{
  "n_layer": 8,
  "d_model": 128,
  "n_experts": 32,
  "experts_per_token": 1,
  "d_expert": 224,
  "d_shared_expert": 0,
  "activation": "swiglu",
  "moe_layers": [1, 2, 3, 4, 5, 6, 7],
  "router_score": "sigmoid",
  "normalize_top_k": false,
  "routed_scale": 1.0,
  "balance_loss": 0.0015,
  "balance_bias": true,
  "router_cosine_scale": 10.0,
  "init_std_router": 0.026,
  "lr_router": 0.000554,
  "vocab_size": 8192,
  "norm": "rmsnorm",
  "norm_eps": 1e-06,
  "tie_embeddings": "early",
  "optimizer": "soap_variant",
  "lr": 0.00542,
  "batch_tokens": [32768, 65536],
  "seq_len": 256,
  "train_tokens": 458700000,
  "steps": 9660,
  "dataset": "wikipedia_en"
}
Below are experts of layer 4 (counted from 0) of a mixture-of-experts language model. Rows are named router (the router's row for the expert) and show model dimensions 0-127. Each number is 500 + 25 x the weight over its row's rms, rounded and kept within 0 to 999. Numbers have three digits each.
After each expert's rows: a language model's description of what the expert responds to. This comes from a sample of Wikipedia text that the model never trained on.

# expert 28
router:545546484516525509443512498519461449490481478516466495478471501500447495521516500502488482506496477495534569520509537477509507516498486515526505494512525501482514499483507513492492486488461519530478471476476481484472427467513485519519528495483503516479469492490540509438517530455510489476505496508490487487552534466477569503483483495533522479491492494521505461506500508534512465528518
What it handles: Event and action verbs

# expert 26
router:543510493493530518451513486530449515502550466506453498489495495498479529496506502553486498509512505499518546509529538484484505494478495533516514542500517519489527483454502507494520479519485557530486476481468483481464501455544458501518532482531497506504487476484520508454544505487491518483517478506480506478523510460499541479464469481468507458476487494500504499497491416519516470490528
What it handles: Prepositions

# expert 29
router:522484466492493513456503484526472508458498469492486544507489510495490535480502495520510538517525497483521541535511503488502495465487518506480548495455499500500544499492524513522492472510478542548480488519474493504459476476547522516505514473522482497464442478444498507475556524440500490484521547491475502503536514486491521483485480484491521507452507486496498486558506436504520494535500
What it handles: Opening brackets and quotes

# expert 19
router:522504505492528486490529500517487493496521452522465500532448479531489520494518513513504483484493539464531519520495542527509497446495504507488523498509473505520528519465499554529483452521482529524482471491443500502493413517521500494497500467505517523495491459498494505478507478456498520516497529510516518504546526450480534473468438475511518459477506523521507485518503480547512511496519
What it handles: Category nouns

# expert 0
router:536512504494541511454496545521445495464490451479467520510503494468483516513529501491477501474524467509493481561487566506485511468501496514509508487501496481511525490507485514508510487518480529492480464456474492504500493457534489511543509475498488522486452500479483528462505492437507483499546507525485525525517515458485553452466502502498538469484517491523511483552486467478520496527500
What it handles: Table cell separators

# expert 5
router:506529501502484526485501488509488490490484487518483498513498473480500549490499515516511468495508467500492508578510524525544471496488515505505541461497486504481521463498503551499473458524495512533453467464440479517472455508523471500500545487526498532511475472465491503481519514508511534520542519509539524511551513478509533455475493486498516458490491490501537482544491495505518478567530
What it handles: Hyphen and dash pieces

# expert 18
router:523486491531511534479519495508461479474475457517460479527482489495441515470507493529518511492505481486453510515543516478517504455468512528519541493489508515488521464465510515547497475535456512466482485493450507487514467475529512496542526482532518493510503517502495509499523486495510476504549510487522477490549505471521556507449489505530496485483511484509511502571535487498551487521525
What it handles: Iberian and Slavic names

# expert 10
router:513486528494510486467520503519462509503506476513490479514491506495472567516553503492506516479532486463488498545543510499535491469529517511510551514472472513501524472478497549509494475518491517513468480491476504497504419518500458467496499476518503525463506492492495515470532478482494479495511503487522463489525486449482544453527491502479537477459484523521486440562524490499490507511521
What it handles: Capital-letter word onsets

# expert 7
router:546469483500513512453515507497453489467510483541479505487474504512471540502529504516501494508528497459547548494517535504492482467502520521505518493485497500520543501502484498498492495520491528526485490479448496495454502502542477524543517451536518509483462481482496537445552498456529496517516508513488487486539509489512514479485495501528513459498542510524484466523477435501545481531532
What it handles: Clause boundaries, connectives

# expert 11
router:520511485485521503477530527506468526482506483531481520494476520498476523500546496518489527489513520470518552528508517512521489491498545529518556485498510519493521497473480554534496492531474524498447449447477491477490465491529486515521505428541486508491525477463511497467522489449494527516516529505485511500530552484503535483469493473502518467483500479496509474539502489529532488540525
What it handles: Century digits of years

# expert 9
router:485487526518527507460512534495497482496474484515479525500476477468435553488476525545524496502516491488528514527514522487516482451487482553502520500488503490493540521486489522525505493521492500487479504486404516519495471451519522504531519499498510489494472492479531520467524506434512470540537497514490491481532483490493548473491520500517552493492499507522457442518514506501522507521494
What it handles: Name pieces after M/H

# expert 27
router:528481503511496526494494522503481499527525449526469485539476516502479514523514534491488498484496454509514512507525512524529492502491524502525522488505501474515532472494541535506473481513490524523459429492440504500478476481522482515518511482516506535495475485441510493441512514496510498505539497505512494468555518488529507452434502493525536462480529506499488468552496508539539483535523
What it handles: Line-start list markers

# expert 31
router:521532481488511544497513545503465496511492473534477549480492478473425522503496512528526502480490518493494520528501515487482489486475494517534526510515500523501520498464500526506514490549486518507457504482421510450487466482505496515540507452521501523477500524484515520451519482470483491550505500515501495496513505498500525448501498536547522481519488515513447467543500491521557507512488
What it handles: Foreign name pieces

# expert 23
router:494524505495526526451513505478459486515484470477484509520490500493491536489499523518519493510538484490533527528543542499551485502533501531478538500449507498521515472489524510516475447467454538525478480474466480489482452493520497507555511482518473525498464484460481515457549487450518523499537518504517514526513501476498489504472489499496517478495539503505498462509515472494543511557529
What it handles: Digits and number words

# expert 17
router:512513507519497515473516520523451505484522470493496464511477496519478570501503482508526479472491507495470514516495518500491498463492547514513561488470538479514510492450489523508472478518463523532436471478437489511473475504531518521530491511533473509487504506471522509498493496461510512502512493489492469452534516500471494462467509480545542443485533507509490450503494498524519500545512
What it handles: Noun suffixes, section headings

# expert 6
router:508520459524517506492502530487463503504497475511461513511497468478485543499492502487509534479504505499493509562484502516526508490507551535488544467497523486483530486454517511500469493539484522514484471491446512500465471491500488490509491468509478493494519514501510553461533500442500493492495515518471469509515554441520535502516485514558500463491493532516470451492494478531518488564523
What it handles: Proper-name second pieces

# expert 2
router:579500513522511503471501497502446486470482471492443496516506497497476510478551506515502494516515483478521562505521498490480498489498508490494524489476519494494521502477471483509516510523469532517459477479449518495454488481536492498530504482540522531477456444484519498423531478457515490493525515501468499450542491482477549486462480517521506491486525505504518501510520498506517493537510
What it handles: Verbs and predicative "as"

# expert 22
router:554496505537493495463491511493437479492508521502463513515485503505496496521526530523526516506515514477525558497547555509470498488494509510503496472457492494502538499485498500493483508479498524526495447506455496472508500470529504500537493478533494503463457456491488522454523489447509516508507523499496483462564468488504523494463490494549515464515506509482503454488522465481542494528539
What it handles: Determiners and pronouns

# expert 21
router:531539511530509513431511536512469471467475507541464522514497505477468528506531530490487521477543511507493544532533519480489477480516521531506539481468500489472508513488524513511477510521477521524503450498487512476481475471507503495516524503542518530485482458454478538486550499474490479509521524531525489488564504484505563494482474475546515489488511524478490484514534504515523507530493
What it handles: Indefinite articles, name initials

# expert 3
router:514503470490521528467495480504452478484507481535459470541510514483471561507524500525474543541519461500508516531508505499523502503506526517530530474464506492503540485458495549474510495545506499485460494437479490518474473482524500482528503488490502495474495501502522529482514512497517496474548543477505482488527545501517527454446511490519514458467501483494510460534485512514547503522528
What it handles: Latinate word-middle fragments

# expert 14
router:544508486498526507460483521502450485481499471502475505501461497515459508516533503492506515479522512491516540556539532530547511474513491522517508484511489507492491509466472546524488475526473484543511495505477494515454481493549484519506493471542492528451496474469503531463517501460510488491491513480523480515554532470477558469485501475507512489498523496513479438547532505527526521517505
What it handles: Institutional name words

# expert 30
router:521478485499519514479498544523448482501469493505473479480479525523482541497547488495502531477494499499557529527529492516486479492497515533523542490503514532470536507473516541501498463499476505500477467472486513479473450517526475503523490485544500516496485469476526503487539513461488477506538490514487508508538549499473529468466470480498528488472495492491520463548521452540556480501536
What it handles: Space before dates, months

# expert 16
router:513499493512492492472501513522492489503494480490507521495486509452471571538520541491531481510518488518493529545528535484493485478489510492471512484500510504507545469488535504490495483531497512490455476466463503527455460491530501525552501472512482502466499498484513517436508509455473520509533503490488482481525513482502513492503500521538535433481480472537471472547509490509532499545559
What it handles: Mid-word English syllables

# expert 15
router:541485503480514515504502533525465502511500463510496510511455494533491536470534537489534526516513492514516512539515530525520469501521511501523504486488478547501557511479502530524514482513471518501453477479467502484491454497558486484521511442514510522474491492443539508489554504466491526519525520510486487496554522470499529498520520479491526486498511499486446473515496522530555538522486
What it handles: Nationality words, non-Latin bytes

# expert 12
router:549528502527537540478495495533459462489490469500486481506509484509493527529548508510500495507494473505507563534513522498517505494485499506509515497494524465491519505471486523502508486498479536499473504477470485497488475477539477527536500480498484521509522475460513504427513514471497529506518489518506508477536491470478565464467504477518520474470528482519454432533471494493538469551526
What it handles: Verb inflection suffixes

# expert 20
router:546528513507493501455488498523483521470481475504488474532453508517476524501513494529514497509507495505521479544479503523501489491493521476512519503476523480513539482479514500555525443565499507527438463488457483494505460491503511505509515479488490501483478503471502539477529490464512496471510546495489471493530528480510499490475517459478560466499531513486437461521506492540542485523519
What it handles: Infobox field separators

# expert 4
router:494520509485473514475486497522451508455496464517451503510479480479490538491486482470540478500501466503522496550503526505507513503483501503508572500478526481513527462490515529532493490524493497527488476496472482488496439485492518485513484485504495516475465511520525553456505490450498527463527530498531473489545504459499522482518521492515521482457519494524434454494493473526541521527515
What it handles: Table header labels

# expert 1
router:528547521477491509471507510521485473506507476507466489516455498465520540470501529515537480502524516445504496505510532505488460488487526509505535464493549488507541520485504556512498496558472505518464454463469503509462479459541529488529490475516504492457505503482504516476533503453510520493526484509471466443522529475508514472466505487519497497475510475515485460517498474521528493538509
What it handles: Capitalized word starts